Weights of a small mixture-of-experts language model, trained from scratch on English Wikipedia.
Size: width 320, vocabulary 16384, 32.2M parameters.
Experts: 40 experts in each of 11 layers, 64 ReLU neurons an expert, 4 picks a token.
Training: 240M tokens, 7322 steps.
Below are experts of layer 7 (counted from 0) of a mixture-of-experts language model. Rows are named router (the router's row for the expert) and show model dimensions 240-319. Each number is 50 + 10 x the weight over its row's rms, rounded and kept within 0 to 99.
After each expert's rows: "gets" lists some tokens that make up at least twice as much of what it gets as of all text. This comes from a sample of Wikipedia text that the model never trained on. Tokens count by the router's weight.

# expert 12
router:54 50 55 56 46 41 15 58 48 42 69 52 43 47 53 40 59 59 42 52 47 46 56 43 41 56 42 59 52 43 34 56 29 37 41 64 64 36 45 54 48 44 34 55 45 60 71 53 41 42 68 48 47 49 38 42 36 51 65 57 47 47 61 42 36 61 48 52 39 68 69 47 52 43 43 43 59 35 66 49
gets: " in", " for", " In", " as", " to", " on"

# expert 25
router:58 64 41 70 56 61 43 62 75 67 47 55 59 40 49 37 61 61 54 57 61 64 49 60 32 61 56 56 54 52 54 45 67 48 47 42 28 42 49 59 45 38 63 58 32 48 53 44 38 41 41 55 46 70 60 30 42 56 71 52 45 63 51 56 44 53 62 40 69 33 29 59 51 47 37 52 50 31 45 41
gets: "9", "6", "5", "8", "4", " League"

# expert 16
router:34 61 58 57 47 34 25 48 51 42 49 60 45 60 61 40 48 44 65 60 65 54 58 50 36 42 44 43 64 51 57 64 38 50 51 55 30 49 68 71 46 54 62 46 52 42 61 34 47 42 35 44 45 60 52 68 52 52 59 39 68 54 53 60 66 62 58 42 49 45 68 49 45 52 51 42 46 62 54 56
gets: " ", "1", "2", " |\n", "0", "3"

# expert 23
router:48 45 60 40 52 29 60 22 36 56 57 39 51 41 64 34 63 32 62 39 60 48 53 49 60 48 48 33 57 55 49 46 47 59 49 68 52 42 53 71 33 41 66 52 22 53 36 72 43 40 50 51 46 37 43 54 53 43 41 38 41 48 60 43 54 56 58 53 46 68 35 61 41 49 39 40 46 48 46 46
gets: "\n", " |\n", ")\n", "R", "S", ".\n"

# expert 38
router:63 47 51 37 56 49 51 57 61 50 46 72 40 51 52 49 38 46 51 46 51 52 54 46 55 51 45 50 53 34 61 46 58 39 52 50 55 55 41 36 53 58 48 51 41 40 54 50 53 73 48 63 56 54 57 43 39 47 66 30 54 44 49 56 44 40 53 53 58 27 51 52 49 65 45 40 56 50 71 65
gets: "-", "|", " known", ";", " English", " American"

# expert 20
router:41 58 56 57 50 37 45 46 38 65 49 47 60 45 31 56 50 56 76 59 58 48 73 46 40 38 54 63 63 43 37 51 36 47 51 58 52 44 52 48 52 49 17 54 51 63 38 54 43 46 29 45 57 48 62 72 66 59 54 54 38 45 49 40 47 49 52 56 25 77 29 37 62 50 61 47 51 62 56 40
gets: ",", ".", " \"", " (", ".\n\n", " that"

# expert 18
router:68 55 70 37 71 48 44 48 31 60 56 35 52 37 58 39 41 40 51 56 49 55 38 41 46 47 61 53 55 48 49 47 60 65 47 51 47 46 53 62 63 37 43 49 30 56 62 49 49 46 69 43 45 49 46 58 65 42 37 48 52 49 44 46 37 49 53 44 60 60 47 56 38 44 55 40 35 74 39 43
gets: " of", " to", " by", " in", " from", " with"

# expert 28
router:47 53 49 50 45 60 58 47 40 54 51 60 54 52 65 57 54 57 67 36 56 40 37 49 50 52 61 55 53 44 45 42 43 54 43 47 65 61 78 55 33 49 46 55 38 49 27 54 49 68 70 50 48 50 30 51 58 56 57 47 49 55 58 61 58 33 36 51 40 53 40 40 48 27 59 65 43 47 49 46
gets: " is", "1", " was", " be", " are", " one"

# expert 39
router:32 28 52 46 65 45 47 70 48 57 67 53 55 51 43 59 64 47 56 55 60 76 67 39 42 62 50 43 53 34 67 40 48 48 57 48 54 54 35 50 44 30 53 49 56 46 59 67 65 77 58 54 55 52 51 52 39 41 42 50 47 45 44 71 43 41 42 44 43 60 38 47 53 59 72 46 35 29 43 52
gets: " the", " a", " The", "'s", " an", " \""

# expert 14
router:64 51 52 71 64 48 53 49 66 51 49 62 56 35 45 48 56 68 64 63 51 36 60 69 54 55 36 46 41 63 59 53 68 59 56 49 34 35 52 58 44 43 72 44 42 48 56 54 55 53 67 60 54 54 53 61 57 60 25 67 48 40 63 47 40 42 52 44 59 58 40 59 40 69 46 50 63 46 33 36
gets: " the", " of", " |", ",", "|", "–"

# expert 17
router:52 53 48 39 51 45 36 60 50 63 54 67 59 60 31 38 41 43 49 44 55 46 65 49 54 53 52 40 30 39 53 49 50 47 53 51 38 57 44 38 53 58 36 53 52 49 49 48 64 53 65 42 63 52 38 58 47 50 46 39 66 33 36 45 50 63 58 50 32 66 56 53 55 50 39 58 62 56 37 52
gets: ":", ",", ".", " |", " and", " was"

# expert 11
router:55 40 48 46 52 46 60 60 50 38 44 53 55 36 51 62 61 44 43 63 41 57 70 62 56 43 52 73 42 48 47 65 49 45 56 39 46 60 38 43 39 45 64 61 53 44 47 66 42 67 56 63 68 62 47 67 53 57 67 58 56 38 54 62 71 63 72 65 60 54 66 56 65 38 45 46 56 37 49 31
gets: ".\n\n", "\n", "\n\n", "==", ".", "|"

# expert 31
router:40 53 52 33 72 57 62 49 41 43 40 61 60 56 52 63 56 60 49 62 48 47 48 46 59 38 47 55 40 52 38 45 59 34 47 49 47 66 50 47 38 45 54 63 47 48 40 26 55 61 54 51 51 50 45 55 50 45 70 38 41 50 62 52 39 62 59 36 58 51 50 60 66 50 61 61 50 42 50 41
gets: " |", " the", " The", "|", " that", "The"

# expert 15
router:45 45 58 38 49 52 39 42 58 70 40 50 47 57 32 64 45 51 73 70 64 49 47 59 67 50 27 66 47 59 40 48 63 59 50 56 60 56 63 60 32 32 37 57 50 51 62 69 59 49 49 49 60 42 49 61 30 38 41 42 54 35 47 51 40 55 55 65 56 45 27 53 40 48 69 35 62 65 37 33
gets: " and", " the", ",", "|", "'s", "-"

# expert 10
router:54 58 43 55 48 48 47 43 52 57 64 54 44 53 41 43 60 56 54 56 51 60 42 48 46 64 45 55 39 64 53 42 53 57 49 41 52 50 52 35 51 35 44 53 57 33 50 55 58 63 49 51 59 52 58 53 68 40 51 56 35 64 39 57 64 42 42 56 65 58 50 68 48 50 45 73 37 69 55 43
gets: " ", " (", "–", ".", ",", ";"

# expert 4
router:54 64 42 37 51 52 36 66 38 38 45 63 49 42 72 49 39 41 29 49 44 47 50 48 52 49 62 72 44 60 42 65 45 47 52 51 38 48 41 67 53 38 69 43 57 58 48 53 47 56 44 62 48 47 47 54 39 50 57 61 31 46 54 35 72 57 39 52 47 41 59 55 46 48 44 55 46 63 55 55
gets: " ", "1", "2", "3", "4", "5"

# expert 32
router:54 51 57 57 58 34 51 38 49 64 43 51 41 35 33 39 41 64 62 41 46 57 44 49 35 53 46 32 58 57 49 44 45 48 36 46 43 37 52 57 48 55 52 45 51 40 39 51 64 46 61 45 36 39 42 61 59 35 61 36 48 59 37 60 47 54 35 63 56 46 49 74 48 36 50 48 50 42 58 22
gets: " |", "0", " |\n", ")", "7", "5"

# expert 0
router:60 36 39 50 40 35 44 56 54 54 23 62 42 49 62 60 60 50 43 35 54 49 50 68 60 42 41 32 36 41 30 38 37 49 56 48 57 57 39 41 53 49 62 43 50 62 48 48 64 57 56 42 34 50 75 62 72 38 28 54 32 67 44 47 46 68 60 49 63 44 38 51 65 72 65 51 62 54 39 59
gets: " the", " in", ",", " of", "=", " a"

# expert 27
router:44 51 46 55 64 42 66 68 57 58 51 36 57 37 67 47 36 47 53 51 51 64 33 65 51 56 49 46 50 66 68 46 52 51 59 56 46 42 63 62 39 37 59 61 52 35 45 51 48 51 55 60 62 67 42 33 54 62 60 48 41 34 46 57 51 29 54 46 34 53 45 47 40 50 74 51 49 49 43 58
gets: " a", " an", " more", " A", " two", " first"

# expert 9
router:36 42 60 57 45 61 55 45 52 60 41 29 40 57 49 37 48 55 48 54 53 46 55 39 38 58 43 34 44 72 53 52 55 72 45 50 35 65 28 56 51 49 52 38 39 37 48 62 56 66 47 55 56 48 60 49 51 41 63 29 64 48 56 46 62 45 43 53 33 71 50 62 60 62 48 58 58 53 35 42
gets: " |", "-", " (", "\n", " |\n", " -"

# expert 2
router:64 54 49 60 50 66 57 67 53 51 30 31 58 42 45 36 46 46 53 39 47 51 38 45 51 46 52 47 32 45 54 38 67 56 43 48 47 52 49 37 52 52 56 47 39 60 55 48 52 33 46 47 57 43 64 35 47 63 51 52 50 50 48 42 53 45 40 51 56 32 30 60 56 59 44 60 55 48 50 58
gets: ")", "\"", "i", "o", "a", "ia"

# expert 3
router:48 58 74 53 67 39 46 54 53 57 40 39 40 54 41 34 46 46 56 56 59 52 34 43 46 33 74 60 61 50 38 44 38 58 38 46 51 54 59 41 52 61 62 44 61 50 47 63 55 44 46 41 50 70 67 53 65 35 54 56 45 49 59 59 45 63 47 43 56 52 34 66 51 48 45 56 56 48 50 24
gets: "9", "8", "0", "7", "6", "5"

# expert 35
router:30 41 50 41 44 46 64 49 47 53 67 58 66 32 57 48 56 48 48 61 65 50 54 69 47 46 71 71 53 43 52 56 37 58 40 30 48 61 62 49 41 51 45 46 42 48 47 55 30 53 65 51 63 51 48 60 23 50 47 48 44 35 58 57 51 56 46 64 60 43 58 35 42 58 41 58 19 46 50 46
gets: "2", "0", "9", "1", "3", "4"

# expert 37
router:57 33 45 56 63 48 54 52 54 56 40 50 59 37 44 61 50 58 68 67 37 69 42 52 54 71 52 56 61 45 63 35 53 48 46 42 60 48 33 43 44 47 41 46 59 52 49 43 41 34 38 53 50 41 32 54 38 56 41 64 38 55 43 40 49 63 46 61 57 29 54 44 43 41 58 57 53 43 67 48
gets: "0", "5", "3", "4", "6", "7"

# expert 5
router:49 56 45 42 47 56 64 47 43 33 57 67 41 55 48 46 62 47 61 47 43 41 58 49 42 52 49 53 55 56 50 64 39 60 53 43 51 65 36 55 61 54 56 44 49 55 51 44 23 67 46 39 40 49 52 65 52 52 53 62 57 31 60 55 45 34 54 61 44 51 54 74 52 41 65 32 34 62 73 54
gets: " ", " |\n", "–", "%", " \"", " —"

# expert 30
router:40 48 44 50 45 47 26 39 41 64 55 66 66 72 61 53 49 38 37 67 53 55 31 49 65 55 63 51 45 57 42 57 49 48 52 49 62 42 47 42 46 46 42 39 57 47 42 51 35 57 54 58 46 51 50 28 69 47 44 53 79 57 40 32 44 47 48 61 62 41 62 36 41 34 46 60 55 40 67 41
gets: "9", "1", "0", "2", "8", "6"